Below are experts of layer 4 (counted from 0) of a mixture-of-experts language model. Rows are named up (a neuron's input weights, with its number), down (a neuron's output weights, with its number) and show model dimensions 0-191. Each number is 128 + 24 x the weight over its row's rms, rounded and kept within 0 to 255. Numbers have three digits each.
Before each expert's rows: a language model's description of what the expert responds to. This comes from a sample of Wikipedia text that the model never trained on.

# expert 26
It responds to: Second pieces of capitalized words
up8:161163140102134140095132108164141108157098122146072130114149171100132177089127145100112113110133111139136089115079109148149112133089153131127171107163160100134140118136128176151148133109166110142138070116094181115106165112134137104146150158107111135125087134067115129098129081124086148130144152108162124134163154128110115146154123145101107148121126167166139154081151085117117113110120108105122133107120122143112136173141130160110156096136128099155110127139147170144148125125147119083143151161114165131154106151146178100135111099140118126159124151116114133095154103130123123123
down8:126102067169158119083132138116086151116119124168117146139140136135154098146149080164103134088124103141174113104118115107103145117147152121114107170156121122134086096118115118084085145124144160148116168117147132132153137148120126125103149148146131104090186112098107125179158135116109097138133149103118143101166143127120104109117156136089187122154134167157130112129139113141150129123138132096133156145142165146136102086130121118151056163119144128181113140116102127159085153116112124136176119107124106139149173117142146151081107120088127117119142108162117116107128118125114112145

# expert 14
It responds to: Math markup and function words
up0:137156136120130103157118099105108142091171133153124160159165135121135146121184126102130133152126133102095153157156145122165194118094118142114141102101112124104113156102126115150089120129125145085133134179125168095083095117116130128125132119113112125098120153179102084161158156099142120144096149112139044079119105142110144124114130156126140098142128133079128106127161171171138104127142153167078109156154154105125124129120110170139128159141151073136103126149137129131159137127148149109128117103159110117151109117127123117123105164161129133151137114155118161117143106130147134165
down0:121126138117120132130109156161142154159120158096142122131138105138115136160149152161128133128091144147115122131113152140136127135174116156183161119077119103137102180117118104205150129113127125114145158082108099127136103139115155159110105093142146141136116105154136129140067101135154143109125148135156088121142112138099120132136129134151113071147108136150136110086096119093144152107122113095124100178120078139106129142148162110133130091156132081097103123132116123142139182107122182116144122129135102178146158133125145134153074098114154135108157126179174136103114161109128138149

# expert 30
It responds to: Function words in narrative
up1:086107150129162131123105148111157110127118105100080170163117138110140139143128110151141111107105128156098131108113144149088120132133141104127143152115132144116135143143117108137130119142136156169127138100093122138134099146159093186117104098149107132130129099132128105113129126107138140110061080162082117160207092107169116118111117085136139124116136115094099127140148153069136155119138136178111151142152145134125119163126122147168105108106114130133118137136110101147096102111142136160087176118125139139118140054109087131115123116104103161090154147124178119133100143083137147140
down1:088105118172182149137093129086137125151164133076138167119103120108146082136128079123118123094158127106143145169154148152125141153162129079122122174166122114141113115121143136116119132127142081143117112112164138136083153123161120094088164120098100129126103114115135113134086141150138127124135095167110132109102099133149158093112159139170085112098126117159123133098163136087117153137119122109128126157141166144161144154115149173137136115155112064119100117139167120078113112123136147136115149102100092136111154128163146119104136144171133166149139138120157139144137140106144098155

# expert 3
It responds to: Numbers and open parentheses
up8:105114154134130148126112130153152096142102106129108096127107099106083113077107097160129175151103097181126171118131110111145145105171118139102096130162108174081103126175138071108155122134133135101119111130077090159145121169157116099184118095168152082126101142091125122133114112159092139159145143155120131109121150131158130083111119144134109157148132140110111099130125160100150173128141146155132136148134139154120137149108140151101130135125099104133129150111148119104122115159151089121119147198125136162141119132135123121143125126164178131130101106167125144133133127155100158122
down8:133143166135108109169101098154136146171150117138093125121130120097084126097164116093123088138130126176088129140112152163142082094171094130115106152128127125116118126111129090135129114122156102095168141183101135124138155101125152082182093132141119095143109162104134115119149106145104115104065138132184099079151110146168104093130156093135105153098153127111118077126127107139106121122099098117099106132123135153112130125163166147128159141092139121124150137111114140140124171151121148158144127099120143143114121147082086111110107142152151143104144128107086130109127136155113115114

# expert 29
It responds to: Line breaks
up2:123141150083133110114152127129130134140141146180127126144114170106134187104163140147141151099157117126137123070114151115180167193116116119116117163117142122139121132121119105153131155104115130141112105131130144148155099139131148143153143119171096119098107111153120085115091088100105123155156118129130092120135101146176181142145121140133156155108118161097121103155100136118141141106111101142119124156120156117120096111135135103133156137138153143090126130140084159110116127159107074124140111099132133096122112112121175140177110091102136118084133170154106092098182093127118160089
down2:185154172130144136123186108110167119109158148161103110135162132139141139099107108140075152121140079110154114114169158134131135094112136096126144089145131106138161101135142114101102121113108183143148103150151126100152117118154134160109145117144136104141099114084091079127111160117164151150111122130144138100116118129133144106131122096151136126110145206133133154104140172141131109114130112094123112142143115127099141200140123120095103103095122134121125103110112111129134106170148125127111157155074155106121153188168137136146105150099106101140127125123125152109138074117130123123

# expert 31
It responds to: Definite article
up0:137108099097170126133114083126141116142130112145125136147182142147142136133129118135151112120107128106121115106131141113128102111169147140111105136134123133151126125125131124170085155124076158112134131104134102100089118180133153108150121121106156139142120127141114124153149066170088125132080122155093136153139163156114146118130150086123124116125130149114130176165138102144165144102103141115188132129133069137122124119123099158138120089118094161124120128124091131080139185071114106118166168134126077141161133087153166113109122153102057118108119113137102125124104118151152108110
down0:118118126155081130105079145102062106101143141141143166118140087117140137150128150125152127154140116159139161134165151114100189158102097126111141133122134143141126123158141096131141132137145130130156142129131156096126131149115174144147105122116100105099129095081121128115115152078146135089154135142118123144099118123154165201164076126145131081120129123138094117120155132106109145119119140136116154120134175120113160116084155149140117155112122089131149145117159107121135113163159111142060117096175149094116116183106129125156132123128130121102114137094166146134167169127103117105

# expert 23
It responds to: Name parts and institution nouns
up7:149106105125151132142147145172135146133100174135121153135138101115134155119144140119147157138161165144112152174126120109160135168142137140135154157146163150134167120130126135100122135119117154103146136129124130140104154143092106126113110162109121129136124177126117082143077119147168074105138075129098091168106139153170143123150108137096119123151155150175080163140122091134134126148134119094114123133137072094098087163131100104140106094115109149128074121116114094124187134132132100123080122101105128133113131093151102133071122136175160130104106128139168115123135123170121133120
down7:113167170137120131119121125105150155141148143177092099098119109168110108151125146162112086137124138120159065167157133117175097110149134082148139145104165117117113156129113123119102154107084174113163089123134163151099090126132173119139155098138102121145112152131117125096135129129129131175118118132123153117176132129088161124138123183110151108129123124099154088135132154102131143112096090158163176128110116133146158126121140143140136129142119148148122155158117089101094141106111124161111109127114116092132068168145164128134159082133155113132157137114130113142136076099113120123

# expert 0
It responds to: Table and list boilerplate
up3:101112148170112113132159092121141160141129126126110118084136172115127192138132116100159140128163104139142084160126188151101128088106134138134116117118112127149143186088128149113107130142124094089160125098109106128144122158150151138075144120149136106108117120103134068137139093089169116130151101054152160147097119122124120105078140095146125139124164133137133109128138139145150153099117167119127131147144146148177150143177126137096134137130122129131139091132134144093131132146123160107126146118072133120163139107121121119135173138171142116173162150112139107131156116120147166147
down3:156112145130141120133173095135140143132127103109139138155136156108114171135135106128124081122136144107126130073118160138096150084123143112109135166111176111079137114126120122125157124146109126127146124150112111141111110103111091160076120158107102126167090100120137128127115158086168139138153141165141115132141135159161128124156103100103127080094085099129116092164206112136117157126155194163113125096159148160159146121132140147161162140139140130157116134146155131099104138131147113086133126125125097126119142105163144108143157138087144171128109139085120114161142111158116143081

# expert 10
It responds to: Line breaks, list markers
up3:119147138142160201138088112133105128157125128135141129113144130121191134091110131130119081153170125126093147185129088191143104134134117113148120126122106173127128158135088159106164122121109137165113127161115133113152091114146128148162075092128149171095127149140146157142102090105103126129148146094129110125141146109088101158164126109120149134125153174061151164111139091134144168134106115182133187146130154127137116148113110102128139104110154119111105121139093157088138107113146102124141151146151125161115141126106146099141129137146106116144107124130145113155131150153123137115
down3:135107119110105162116129122140122148139168128117107167153158113154187100180109132168136124137150078122114132121148199110125096113120168126129141161145136106136114114118122135126137148099128121125147153133087156137112155138101168109124170131108141087111122113151140133107171144125090110117134114098105116089097134153143151115135144123117146075107113108174139109124150129125111128124176152098150123135154140128158121090086121146145162107122159148120111140094163093185098172134127130119077103157143072095089122122149104173119090125124166158139095123122119137114173145135134133147

# expert 27
It responds to: Verbs and prepositions in biography
up7:095141139129173113137127113101161100121121135132116130154135116124178164098143150132152159126110138101144101150080101140114085169118174119127100150081119114109120143138166166109133195119103157078099081138165150113132128139109096146114098128155151126141152116122114128120151127153141139121175118123091130085115154104133113122128134128128117149128133123105094185086160130081168134130127096109122168089133134150076120192161118123096097145119139128154107103143132122142129133128122135158113092103176144115156139107158118144152154136095130156170101124141095132130146133134096165147
down7:081144124138136102137139114093128087090113125130153118143126138171155110148152151105116142112126147178103115096128160157139119140121116144175189103112136123133115142137125162171118115135072111092112146098123117137136143131076114107131161179133135163135152111151151164126116108135125079149124158171130162138172166083141127175141151168095110111145120121104127131153084142092107116158144147140133126120130143085128151153104127134125145098174114141108160166135126130174116152121094142131170102106109182134156138137148112121131095146144123131153166078124153142123137133157146086142

# expert 16
It responds to: Coordinates and word endings
up3:094130173148076095147143132167135133173119163127146118079115132107064081125107124196085122149159130158160150118107105077109103123086163129135112105125123104166147104126119105131149150099127117136171158097116135105106183103112121138105104102091119109121100115128096118118114098124096093126074139136139128115126151145139155117130140121147140117135118118165099159169101118078191150109119153144128137089145112127112105119128121135078109145158127137121121133149148107167141156171128107105127154142107135149106127116144105160128163113132122103136115122117143171114153156116122121111
down3:100130115132155116123130145124106139137118092110167114115130157131107121166058105155144149083142171106128167151126130157117141164127157123100117090120099126102156144081167181119133108166111115115138125125139096093103090114132089137121108116156108150137155145153062184137100104125112138170140173164144127100124115095151168144137146118139126129149124098154133125144107126122101142130140092115122141124132099111132181149084136100147129100133124110121180118151103135091114133128133156142160133111081093146099160115198118125104140127137115117158104129091121125144142096123126122091